python train.py --d_expert=128 --optimizer="soap_variant" --max_seq_len=1024
Below are experts of layer 8 (counted from 0) of a mixture-of-experts language model. Rows are named gate (a neuron's input weights, with its number), up (a neuron's input weights, with its number), down (a neuron's output weights, with its number) and show model dimensions 0-255. Each number is 50 + 15 x the weight over its row's rms, rounded and kept within 0 to 99.
Before each expert's rows: "comes after" lists some tokens at least twice as common just before its tokens as in all text; "raises" lists some tokens whose logits its average output raises strongly, later layers aside. This comes from a sample of Wikipedia text that the model never trained on. Tokens count by the router's weight.

# expert 18
comes after: " ", " |", "9", "1", "0", "|"
raises: "1", "2", "3", "4", "0", "9"
gate9:14 38 67 29 48 52 58 56 70 33 44 39 54 58 62 22 61 90 45 54 48 49 62 33 53 67 57 51 41 67 38 34 81 46 68 65 34 24 38 23 49 38 77 53 73 37 49 63 61 54 50 54 33 55 99 57 45 40 70 56 57 52 36 53 86 52 56 25 53 33 31 62 52 51 46 58 53 63 43 37 28 32 49 27 34 43 28 55 48 59 26 43 63 51 74 43 46 59 35 48 32 37 76 41 83 34 48 43 70 27 50 39 50 71 36 48 70 40 39 70 41 41 54 65 45 43 47 70 44 46 39 37 33 25 61 72 27 62 64 38 47 66 40 63 55 45 59 51 43 54 58 37 42 62 62 33 72 54 39 70 29 58 40 34 43 55 42 37 41 42 47 63 50 50 54 64 39 75 32 83 25 37 69 33 42 58 96 45 52 43 33 52 60 25 45 30 26 72 57 19 52 38 70 46 66 62 75 41 60 64 44 55 48 45 60 55 68 36 43 70 68 60 35 36 45 51 78 40 28 54 36 51 55 30 34 68 21 39 53 62 40 61 51 53 47 51 21 45 44 50 15 49 36 48 34 72
up9:54 13 42 48 34 44 35 79 68 39 46 60 46 39 82 49 55 70 33 43 45 14 42 22 31 52 52 55 57 43 57 43 53 51 55 43 41 36 71 27 29 53 51 31 45 55 77 56 52 31 77 55 53 42 46 27 23 33 38 81 62 57 52 52 77 79 53 51 62 34 45 45 48 57 52 38 32 54 28 50 45 30 90 60 48 69 47 42 52 37 52 54 32 81 88 47 66 72 25 45 51 35 73 51 65 39 50 68 72 31 33 69 63 39 35 53 44 79 62 61 47 20 20 45 64 42 63 70 51 44 46 57 37 41 54 64 49 50 37 44 41 42 59 59 48 48 50 76 40 53 66 40 53 49 68 24 68 46 34 60 63 23 44 49 28 73 51 47 32 51 37 58 43 38 69 66 62 47 40 47 47 66 44 42 73 64 67 46 30 47 59 54 52 73 28 49 60 80 57 54 73 45 31 59 38 31 51 36 40 57 57 41 33 47 39 61 37 16 65 42 53 47 40 53 61 64 49 06 41 29 65 27 22 53 44 75 58 45 74 39 26 75 40 59 50 75 27 30 37 60 51 32 62 49 67 43
down9:83 54 43 36 63 57 41 70 42 61 68 40 44 46 61 20 30 40 34 11 48 34 30 73 46 44 33 70 84 36 55 39 32 61 52 70 58 64 61 37 29 43 68 54 51 47 78 41 51 40 35 21 20 39 59 56 49 46 60 67 48 38 24 63 40 43 62 80 41 54 18 63 43 43 26 63 54 73 45 59 78 51 51 41 55 48 46 22 43 08 37 57 33 43 74 44 48 66 70 59 49 47 62 25 45 51 50 56 51 58 45 59 68 45 18 60 37 63 39 64 49 44 27 57 68 59 26 43 78 47 34 14 61 28 67 40 34 60 36 53 61 82 70 48 41 44 44 70 76 43 48 40 49 35 78 75 61 51 36 48 50 46 62 67 40 56 37 45 47 62 35 41 71 61 75 49 66 65 66 37 40 39 84 50 27 43 46 31 37 61 51 59 40 34 43 64 69 50 42 75 56 45 38 73 64 52 55 50 57 46 63 46 37 69 40 63 59 57 34 67 47 41 63 47 51 75 51 39 32 56 22 12 56 74 36 65 37 40 60 44 46 47 71 55 52 32 75 48 46 41 65 32 55 33 33 55
gate10:47 57 48 54 41 56 64 59 39 30 36 41 43 48 60 34 44 41 51 34 59 38 26 43 53 33 76 53 70 44 41 72 52 42 54 31 88 71 32 62 48 47 82 40 66 68 56 54 77 64 29 45 24 45 48 43 51 70 76 37 31 56 48 15 37 50 63 66 41 50 41 46 80 37 70 39 68 57 72 42 63 61 45 36 62 64 65 73 35 44 39 69 41 62 47 48 31 57 58 54 49 56 53 43 35 79 71 79 36 50 46 45 46 55 22 66 33 69 54 37 47 46 70 33 53 41 60 63 35 36 67 49 44 74 78 57 47 13 17 68 60 50 49 76 31 32 79 22 58 47 46 53 42 45 55 69 74 64 50 48 37 32 45 61 62 62 76 50 34 48 61 38 48 45 39 37 78 60 60 62 21 45 43 45 49 37 40 66 49 65 63 81 80 44 67 37 44 40 52 82 32 65 28 32 56 66 38 71 34 32 46 75 60 61 42 38 57 39 12 60 48 13 66 41 30 54 47 42 56 67 53 66 49 59 49 37 47 42 37 71 62 60 34 58 62 80 60 47 46 59 36 65 68 61 27 60
up10:44 54 33 44 50 35 54 35 49 35 35 34 62 62 59 21 36 36 70 48 82 32 46 46 61 41 52 52 47 53 56 52 33 51 34 56 45 41 48 48 44 58 50 58 52 57 66 83 92 67 26 46 25 41 41 42 64 44 48 50 86 72 28 48 36 76 38 61 45 58 53 59 62 54 93 33 49 61 56 71 54 64 43 33 29 49 59 73 49 44 55 28 46 51 34 62 47 54 53 42 54 49 35 56 52 68 80 59 50 32 67 66 66 54 32 78 43 59 60 53 28 62 78 51 49 51 74 63 66 25 78 47 58 65 58 56 52 45 32 39 49 63 48 42 30 46 53 43 49 35 67 46 49 26 42 78 80 82 54 62 47 17 44 21 83 50 59 59 20 57 51 51 36 42 38 31 56 51 60 52 30 69 43 71 57 23 52 95 71 53 31 59 72 74 58 33 44 40 56 63 38 35 68 63 74 47 61 31 14 40 59 40 51 48 60 38 46 46 57 88 19 30 58 26 33 70 72 43 47 58 54 64 68 46 68 56 59 60 66 44 69 40 52 54 39 46 40 32 47 68 60 51 42 46 29 33
down10:11 41 44 35 55 46 33 51 79 85 57 44 50 53 67 31 65 35 20 30 60 40 62 42 51 32 52 57 52 63 59 45 31 42 27 39 70 41 43 73 27 67 52 59 60 32 46 54 48 21 50 56 24 36 48 69 29 49 38 58 56 57 47 46 57 88 40 06 50 35 66 59 69 47 50 66 41 27 38 38 44 33 29 45 28 42 48 27 55 47 41 60 42 46 41 45 80 36 26 46 55 68 76 45 50 50 51 37 71 30 48 67 50 43 45 48 46 43 49 54 46 46 27 67 61 42 48 70 52 31 20 50 45 51 24 41 31 49 56 70 57 52 22 55 53 52 40 32 38 89 55 54 77 58 59 40 58 26 57 39 70 81 44 26 39 51 41 72 54 71 10 31 45 29 45 46 38 21 38 45 68 55 64 49 43 24 35 55 80 60 47 33 45 59 40 65 57 66 49 43 72 43 23 53 44 35 50 57 61 50 52 62 41 66 48 63 36 59 56 66 35 37 42 59 70 43 54 93 62 42 46 56 34 55 41 62 46 50 50 36 25 43 54 37 40 49 55 45 50 40 80 56 08 45 77 31

# expert 4
comes after: " the", "-", " United", "9", "8", " New"
raises: ",", " (", " and", "\n", " with"
gate2:53 49 43 53 38 31 74 55 73 33 29 34 29 49 42 55 53 39 47 30 50 40 60 53 35 52 13 42 53 83 54 46 44 40 41 26 36 59 86 42 44 47 57 37 57 28 46 34 26 55 71 53 63 91 71 62 45 61 50 54 48 49 50 39 37 44 40 25 21 71 20 53 54 42 37 38 60 60 33 54 49 61 40 42 50 34 60 64 44 48 55 48 40 71 81 63 42 27 64 27 55 43 51 73 79 64 57 23 60 19 52 25 59 00 47 55 40 59 37 35 39 43 48 69 58 44 44 54 53 40 60 68 55 39 62 45 43 46 63 48 47 57 37 67 50 28 31 43 64 54 57 45 63 53 64 39 68 46 28 83 45 46 43 61 58 51 32 58 57 30 53 39 49 30 70 72 54 28 28 39 51 31 43 26 45 55 36 34 61 43 61 56 59 35 49 51 34 59 42 50 44 32 53 52 34 35 42 80 64 64 36 57 45 55 80 37 68 40 54 45 69 59 12 27 48 33 65 58 34 35 48 72 53 73 39 47 28 36 45 54 24 83 38 40 34 47 82 62 65 42 22 25 19 71 50 38
up2:62 61 30 61 38 90 20 54 43 53 20 51 28 49 30 51 40 34 40 52 68 43 61 27 64 52 46 50 52 34 46 56 62 61 35 55 49 59 50 57 41 50 61 40 25 54 15 39 54 40 42 48 53 42 60 58 61 39 53 36 30 29 50 67 56 59 54 35 56 26 37 53 48 57 59 71 67 47 50 56 45 77 42 67 59 80 39 15 62 49 71 68 31 38 55 37 59 63 37 55 53 73 58 49 61 79 47 49 44 40 50 48 83 55 31 47 36 43 59 62 75 64 58 59 64 67 38 31 81 47 74 46 41 62 93 85 58 30 15 64 33 56 61 33 68 39 20 61 33 45 47 58 52 67 38 43 36 63 53 56 52 61 40 30 21 43 74 54 73 43 48 43 58 55 56 27 26 49 66 42 41 65 59 38 46 63 30 44 34 46 52 25 68 49 49 60 62 41 35 50 68 38 53 36 73 56 63 45 18 60 32 31 29 28 42 36 60 58 81 36 39 38 45 75 42 69 54 93 56 65 62 37 60 63 44 34 35 41 27 78 77 45 20 60 71 53 43 69 49 42 43 49 57 45 60 61
down2:48 49 41 58 65 19 50 76 51 62 72 58 49 54 19 45 64 61 62 58 56 53 70 81 43 37 31 62 63 49 78 34 67 52 58 38 37 39 73 45 23 41 27 37 49 61 43 57 28 39 62 29 53 49 65 40 63 83 54 55 30 70 74 43 48 49 45 48 29 29 50 39 63 56 61 54 67 14 42 50 55 55 53 38 29 22 49 85 60 51 44 34 28 66 35 45 19 27 27 47 79 63 56 46 27 22 32 50 37 74 58 20 52 38 50 32 52 56 51 39 62 59 59 42 32 29 70 55 38 45 37 53 63 41 47 34 30 31 52 44 33 55 71 47 64 60 61 26 52 24 69 17 57 58 50 37 81 44 53 81 42 49 60 35 50 86 37 69 65 18 52 47 46 38 40 60 55 30 44 48 43 39 76 66 44 41 67 29 51 65 38 66 51 47 52 60 66 51 43 47 50 50 43 41 35 20 22 58 42 41 64 56 34 41 51 77 70 39 60 48 61 56 66 76 69 65 50 32 36 55 58 82 50 21 58 36 33 66 49 54 54 60 29 27 34 30 48 37 58 60 41 38 61 44 59 30
gate3:62 35 68 39 15 50 72 37 47 51 61 52 46 42 71 60 36 51 58 51 66 67 44 66 38 72 64 33 77 56 30 70 40 48 73 19 35 59 52 41 43 50 52 67 58 44 65 22 47 49 36 39 74 38 53 43 38 48 46 59 44 39 65 62 43 44 38 56 27 41 68 29 50 45 49 51 34 54 53 71 33 42 56 39 55 56 61 44 68 54 37 48 36 45 31 32 36 38 69 62 21 27 22 57 63 73 83 42 24 48 50 51 52 69 55 69 36 54 19 74 45 41 52 45 68 19 34 21 35 55 47 74 58 55 20 59 46 54 62 64 50 27 50 58 74 41 50 35 71 16 59 56 36 43 66 30 48 56 34 57 22 53 15 53 49 38 65 66 64 53 49 68 79 55 53 46 75 89 67 66 41 67 50 55 68 38 42 36 46 41 73 41 38 53 63 64 35 64 56 49 54 15 65 39 51 63 53 57 18 46 60 52 49 42 43 47 53 52 47 35 71 76 49 43 75 33 29 55 25 52 10 55 57 65 35 46 38 38 47 43 38 66 26 43 62 72 55 31 65 50 49 68 34 16 35 69
up3:27 57 36 44 33 61 56 49 65 48 48 78 68 55 53 53 42 51 66 31 53 44 45 47 09 27 59 62 17 43 78 40 59 59 49 76 68 47 39 52 43 42 57 26 42 62 24 47 36 46 28 38 53 63 26 59 59 54 32 57 71 37 72 54 32 44 76 35 64 57 37 67 65 85 55 92 57 68 33 56 58 33 44 68 62 58 43 43 56 28 49 37 60 24 58 67 58 52 70 38 31 84 76 49 71 32 44 74 34 59 17 29 43 45 78 52 40 49 81 77 37 49 56 65 16 76 62 57 33 46 51 52 36 54 85 43 52 46 66 54 67 63 77 52 64 51 55 59 60 23 35 28 38 39 61 70 44 64 68 55 64 60 44 41 38 43 66 65 48 73 61 62 54 55 26 59 70 37 16 39 47 33 28 46 49 55 67 48 71 80 44 45 47 37 59 74 50 44 73 57 63 52 48 36 25 56 40 64 53 31 40 54 53 46 48 58 61 70 33 62 45 42 49 59 49 56 52 67 37 48 64 39 75 35 36 45 60 58 71 61 56 52 37 22 33 58 43 82 53 31 26 50 48 48 55 44
down3:68 22 43 74 44 51 52 44 42 39 74 21 57 26 34 43 30 30 34 38 70 54 60 47 51 57 57 65 63 57 49 49 46 32 46 66 24 35 64 53 44 73 32 71 37 33 05 55 57 69 58 64 61 51 42 54 47 48 45 79 39 55 82 58 71 48 46 25 31 35 47 42 48 49 35 57 48 37 51 32 33 65 73 36 67 45 49 33 36 37 40 63 37 44 61 42 51 53 17 31 63 49 31 32 53 28 45 40 62 35 51 39 16 39 51 42 34 45 69 83 34 67 74 57 51 33 58 48 54 64 42 70 34 45 45 45 72 47 39 52 69 60 59 48 53 61 36 63 41 23 26 47 44 41 58 55 57 76 50 04 29 63 26 70 35 43 58 64 67 61 71 53 63 24 38 17 52 40 26 41 78 56 40 56 57 59 33 55 50 63 83 43 50 38 16 47 31 47 68 61 57 72 61 57 48 72 62 33 57 54 47 51 70 25 68 30 41 50 46 41 48 38 45 47 47 44 64 57 28 32 21 71 47 72 49 48 49 49 37 47 54 78 24 74 75 58 66 65 67 40 42 75 43 35 51 42

# expert 11
comes after: " |\n", "\n", ".\n\n", ")\n", " |\n\n", ")"
raises: " The", " ", "E", "D"
gate3:54 51 45 50 57 51 34 56 38 46 60 61 44 49 45 82 62 36 48 48 45 42 36 56 45 42 68 57 44 69 55 60 47 23 43 41 79 64 35 59 65 59 45 25 37 59 53 50 32 49 57 52 59 46 49 81 37 78 53 27 44 68 28 93 63 34 23 48 43 82 52 58 50 58 45 77 64 64 58 62 79 71 40 29 57 59 79 41 38 40 76 60 44 49 50 34 34 48 43 32 42 40 52 37 45 67 45 74 63 39 54 29 39 49 35 35 77 52 58 36 44 65 92 75 51 39 42 36 66 46 88 35 75 44 62 14 61 29 54 37 34 40 38 70 37 45 65 62 67 66 60 49 42 30 50 38 45 46 63 51 42 71 52 70 47 56 53 63 50 69 94 67 38 53 72 30 38 46 47 29 47 31 61 45 50 49 43 44 37 55 60 39 49 34 28 35 45 66 62 58 31 66 33 58 61 87 13 17 41 56 70 38 55 64 65 61 36 73 50 56 74 53 52 47 49 57 37 51 21 44 27 76 51 69 59 64 44 83 40 42 41 45 60 55 59 60 58 30 49 41 60 64 50 23 78 55
up3:65 50 66 49 77 53 53 74 50 54 50 38 33 55 34 58 45 40 34 47 83 68 50 61 32 53 17 58 64 38 50 36 70 38 40 45 34 74 32 44 23 60 39 65 39 61 50 81 48 44 34 36 39 60 53 44 48 40 43 59 47 31 32 53 41 74 41 60 45 41 46 51 55 60 37 12 40 54 59 59 35 46 65 63 53 67 37 55 37 26 62 58 37 48 57 44 52 40 58 66 73 52 49 38 42 48 42 43 51 77 64 61 55 74 40 76 16 57 76 78 36 73 57 33 63 37 45 69 50 42 73 62 54 30 25 54 58 71 46 47 90 93 36 34 55 38 54 55 28 34 42 43 48 51 24 45 55 68 62 33 47 50 37 32 52 76 40 62 61 34 33 42 62 30 51 49 78 43 52 56 41 73 34 51 60 42 35 59 44 38 38 70 49 62 24 61 45 20 49 35 72 74 72 26 24 53 28 17 37 60 40 43 69 56 63 48 53 47 59 69 35 64 26 59 29 24 68 34 63 39 50 54 48 62 32 45 65 45 67 67 56 52 65 86 23 20 70 59 59 63 54 70 53 33 44 32
down3:65 63 63 58 45 67 66 31 32 38 66 73 34 55 75 57 52 49 62 63 63 33 38 56 44 62 40 34 55 50 44 62 25 68 54 38 79 38 36 47 40 44 51 37 47 33 39 36 53 50 52 70 50 70 37 36 28 37 64 47 48 50 66 68 28 46 47 43 36 48 65 20 50 46 66 44 46 55 46 66 41 75 43 53 60 34 61 44 82 32 87 56 66 77 61 57 44 44 53 45 31 61 46 40 99 45 51 53 48 36 47 86 44 72 21 64 32 32 31 65 55 32 29 56 51 62 30 59 38 40 60 56 31 43 66 65 73 64 71 58 51 62 55 64 59 38 44 41 61 31 70 46 38 65 45 58 51 55 70 75 54 35 60 40 75 41 49 56 53 57 44 60 55 82 37 47 92 35 58 51 73 47 71 35 76 47 76 44 34 59 23 51 58 61 59 44 54 43 40 69 62 66 52 82 55 43 44 47 56 41 49 70 54 51 33 51 21 58 37 55 55 42 50 75 34 53 88 55 50 67 25 28 21 39 23 52 60 52 69 42 61 48 65 42 33 69 39 25 48 66 52 66 44 38 88 77
gate4:54 44 61 50 56 60 64 47 53 49 28 62 39 44 64 79 54 40 35 41 57 57 59 53 44 38 65 47 51 67 52 69 60 72 43 47 23 27 73 50 39 46 36 37 37 28 54 61 53 60 68 55 53 46 44 50 20 62 33 77 58 58 43 46 59 56 74 47 49 45 39 54 33 84 64 62 56 28 43 51 34 76 42 53 72 46 45 27 39 62 57 62 34 21 49 65 67 60 47 45 53 62 45 33 35 90 69 57 71 58 46 25 23 20 38 41 50 44 61 54 20 43 35 59 51 44 49 57 69 43 59 04 41 47 53 39 45 42 87 43 58 33 28 53 71 51 85 45 62 69 31 51 72 14 61 55 45 90 43 56 48 29 56 51 34 61 76 39 51 37 33 52 50 54 36 29 50 52 45 71 67 37 51 41 46 41 39 44 60 53 52 38 61 51 44 83 34 38 23 49 58 32 54 60 48 38 65 75 53 57 51 37 53 38 36 38 77 71 50 80 20 42 62 69 37 28 50 50 68 56 24 40 37 49 34 29 25 76 50 26 59 32 71 37 58 52 75 77 37 37 60 25 50 51 59 28
up4:67 40 51 25 56 34 48 40 47 66 35 12 61 64 57 33 48 56 52 55 46 27 77 62 46 61 50 46 52 45 44 39 47 51 40 46 57 88 52 31 56 80 45 49 46 47 44 81 52 43 48 53 62 83 45 47 70 58 13 42 47 52 41 53 59 52 47 31 73 46 51 72 37 03 25 35 29 56 70 38 41 43 73 35 40 45 69 82 64 62 60 48 76 56 26 23 17 81 39 41 39 27 87 47 71 46 69 41 55 32 39 31 63 71 82 51 67 46 35 29 55 52 54 36 47 54 60 70 42 46 55 73 52 81 48 75 68 42 46 59 65 48 73 59 48 61 50 37 58 45 58 73 30 54 36 42 77 54 48 50 53 40 21 56 35 43 38 43 41 57 49 38 56 15 60 46 52 24 64 16 17 49 51 27 48 22 60 52 46 47 24 62 65 41 39 69 35 60 65 39 83 52 33 48 42 48 50 49 30 53 48 37 47 44 38 37 46 40 56 56 39 56 42 44 51 52 54 32 49 21 80 46 50 65 46 63 67 52 42 56 38 63 75 56 30 54 72 51 61 63 64 41 37 34 62 60
down4:59 56 46 45 32 49 60 36 66 60 30 51 56 38 35 40 74 33 58 67 40 43 36 43 50 37 56 55 69 50 39 45 63 45 04 26 29 77 38 63 44 49 16 41 48 58 78 61 55 38 73 28 72 59 58 53 41 73 59 68 54 39 54 58 50 36 64 71 57 47 33 35 47 31 39 71 72 41 55 40 50 66 59 30 59 42 65 52 40 33 53 54 54 57 31 60 36 52 46 58 42 55 57 28 43 35 67 57 59 49 45 76 47 53 69 59 34 37 44 42 41 42 34 52 36 70 36 59 79 08 74 38 61 31 59 48 33 68 76 45 22 50 51 81 78 67 68 23 66 61 72 63 48 74 46 27 62 45 21 44 22 41 46 31 58 67 70 32 55 68 34 53 67 50 45 42 81 38 43 59 55 51 54 45 29 40 73 47 63 50 47 38 48 44 40 44 57 57 62 43 27 60 36 66 21 45 79 68 37 49 58 68 78 56 52 66 45 51 50 72 40 40 28 72 37 53 60 61 65 32 80 51 43 41 52 52 49 59 31 42 56 59 37 64 12 37 68 53 71 46 78 29 31 17 56 74

# expert 3
comes after: " ", "1", "2", "0", "9", "3"
raises: ".", " times", ".\n", ".\n\n", " m"
gate11:39 62 50 38 79 39 36 22 38 30 76 83 38 25 55 64 45 44 28 22 36 46 38 55 45 34 50 53 57 64 56 65 37 61 40 52 66 42 52 57 67 50 47 41 67 23 79 66 56 45 33 35 61 64 32 50 63 58 67 26 47 44 67 74 55 46 32 68 79 67 53 42 21 72 50 52 53 52 46 56 48 39 62 44 28 52 56 64 50 66 60 31 39 67 99 45 43 52 54 33 40 51 22 44 31 49 46 48 76 73 33 47 48 41 58 56 56 58 46 63 58 26 87 57 38 19 40 47 53 48 66 31 43 70 48 49 61 55 24 71 36 71 25 61 54 53 48 31 53 75 36 30 33 53 45 41 43 49 27 38 30 70 40 27 85 53 61 75 58 42 26 51 41 25 50 57 29 69 51 70 50 56 54 52 58 75 31 44 51 64 49 86 51 66 61 45 66 54 60 31 16 28 64 64 43 48 51 30 67 56 33 34 23 41 36 25 42 76 58 45 50 21 58 65 55 28 46 45 36 43 47 53 41 61 44 33 48 63 69 48 34 61 45 47 39 40 77 36 53 51 50 73 36 37 69 59
up11:50 49 14 43 49 66 45 57 37 35 62 30 56 83 77 66 49 57 59 40 52 31 39 58 55 42 41 41 42 61 62 41 44 51 59 48 65 69 33 54 40 61 69 56 55 43 48 55 53 49 36 60 74 23 58 35 60 56 30 79 47 32 56 36 45 57 52 71 55 40 38 50 49 47 38 62 50 50 39 72 59 63 55 68 35 49 56 56 67 24 50 42 54 40 50 37 56 58 31 42 44 22 38 27 83 54 61 53 26 67 47 50 47 46 49 51 28 20 59 54 58 62 57 57 54 37 50 36 26 39 30 28 55 71 56 94 51 57 52 29 64 51 76 55 57 30 58 69 68 37 53 39 45 41 31 38 30 70 95 36 67 06 34 44 35 57 48 69 42 59 36 61 51 61 48 59 76 23 34 65 75 45 60 75 40 52 64 35 71 32 47 62 46 40 32 45 45 68 65 33 31 69 55 42 36 42 23 59 50 59 45 29 81 28 29 48 34 70 36 73 58 74 50 70 55 75 75 61 49 48 44 49 25 49 96 51 42 47 61 47 49 45 36 37 31 56 32 61 38 80 29 50 76 55 24 44
down11:10 64 51 48 53 42 61 65 52 53 28 52 44 29 52 52 46 66 37 65 43 43 32 40 62 72 62 68 41 20 68 69 64 48 15 29 49 53 28 47 51 51 36 46 63 22 61 52 50 20 55 53 81 50 52 45 57 58 55 00 35 59 74 75 54 71 50 59 72 63 66 71 46 80 53 49 36 47 61 52 52 43 43 47 49 50 46 30 33 44 56 73 51 49 44 46 40 40 56 56 42 57 14 20 64 35 45 32 66 31 44 42 33 59 66 62 52 53 24 37 44 44 58 76 43 58 41 34 66 51 47 80 30 40 54 56 36 33 30 53 54 59 61 57 66 37 37 60 52 30 23 51 33 53 59 56 26 61 28 34 54 47 91 61 56 87 29 35 68 47 33 34 60 68 64 37 00 41 83 60 56 57 37 51 30 28 61 76 52 73 65 61 41 66 29 65 66 65 61 58 47 65 38 57 74 62 52 60 38 45 58 68 38 66 44 54 54 50 25 64 47 42 48 46 48 61 71 52 49 53 77 67 34 54 71 54 79 58 42 49 70 54 55 45 52 59 36 57 35 48 37 68 44 46 51 66
gate12:26 31 55 15 47 87 35 33 31 38 58 30 23 38 51 63 34 45 65 30 65 70 63 48 43 73 64 39 75 58 71 56 47 35 25 27 51 35 46 45 51 48 51 58 38 66 40 61 54 55 44 28 51 43 47 15 50 30 45 49 76 29 87 70 46 44 33 21 60 37 54 55 64 60 57 44 66 59 88 68 56 37 68 44 74 45 50 34 38 52 43 74 44 53 61 47 56 48 52 59 64 70 56 55 56 39 80 64 79 47 56 34 40 50 43 60 40 62 57 60 61 15 35 55 70 42 56 91 49 69 43 65 31 71 79 29 38 59 47 35 62 53 51 55 33 71 57 58 74 35 47 53 55 57 72 35 60 42 79 46 34 49 64 49 34 91 46 46 39 50 34 55 74 45 46 30 76 57 39 50 40 75 77 61 25 58 55 46 43 53 44 55 98 30 72 32 33 40 63 26 54 47 53 57 67 57 33 44 17 28 33 50 49 41 44 40 48 41 43 33 57 45 39 61 41 67 47 46 53 54 53 31 48 31 50 52 68 52 61 44 56 34 37 51 65 56 57 49 58 58 65 60 21 48 31 55
up12:58 58 53 57 54 15 41 49 76 38 32 34 44 58 50 13 49 44 51 66 31 43 66 63 53 21 28 70 40 43 62 52 65 64 54 48 50 61 65 51 55 57 72 44 21 60 68 76 32 58 50 58 47 58 10 63 63 28 49 48 60 51 58 29 63 53 42 50 61 36 37 56 79 32 53 68 42 22 78 38 32 69 41 14 48 61 52 53 29 66 56 24 60 65 44 76 46 55 24 42 31 45 55 52 54 41 28 75 51 23 54 63 16 51 52 21 36 59 52 52 53 50 48 31 56 51 40 57 26 45 34 41 67 45 47 55 40 17 44 28 43 56 36 26 38 44 41 49 69 85 47 39 60 48 46 61 51 41 51 51 41 63 41 74 38 65 54 55 59 46 68 69 60 49 52 42 37 62 64 44 60 53 41 70 55 40 58 71 71 45 40 57 31 47 58 73 45 73 42 38 46 41 42 67 33 17 18 45 23 51 34 55 44 76 46 41 68 46 44 75 39 54 63 57 31 42 29 48 72 25 52 90 40 82 45 47 11 46 42 55 71 47 24 57 32 65 33 37 67 48 44 44 42 41 71 41
down12:60 39 52 72 55 48 53 38 65 43 65 35 62 43 48 31 65 38 47 43 62 32 51 46 57 37 52 47 69 28 61 65 42 70 61 52 31 51 78 56 59 16 62 39 48 46 54 47 61 63 63 64 41 42 48 55 44 53 92 28 46 45 51 53 43 33 53 37 51 67 58 62 42 44 49 57 67 44 47 42 62 27 38 10 64 35 53 15 50 31 64 37 21 32 46 24 60 51 45 32 47 34 78 69 26 82 83 43 32 42 37 37 50 79 42 81 18 35 36 28 32 35 56 51 57 52 71 49 39 80 45 42 37 43 52 58 41 92 55 54 68 72 45 39 40 65 44 53 33 43 34 66 72 59 52 12 25 30 55 42 36 55 79 55 56 54 35 44 32 50 49 62 40 68 71 38 57 72 48 54 46 55 49 30 41 33 61 99 50 62 55 42 44 61 59 27 51 55 45 48 22 33 44 47 42 58 52 72 63 61 41 43 63 40 41 79 60 60 42 39 33 53 32 20 34 30 67 46 48 43 48 44 56 63 45 63 70 45 47 70 31 61 50 51 80 67 71 75 49 27 62 34 35 70 56 53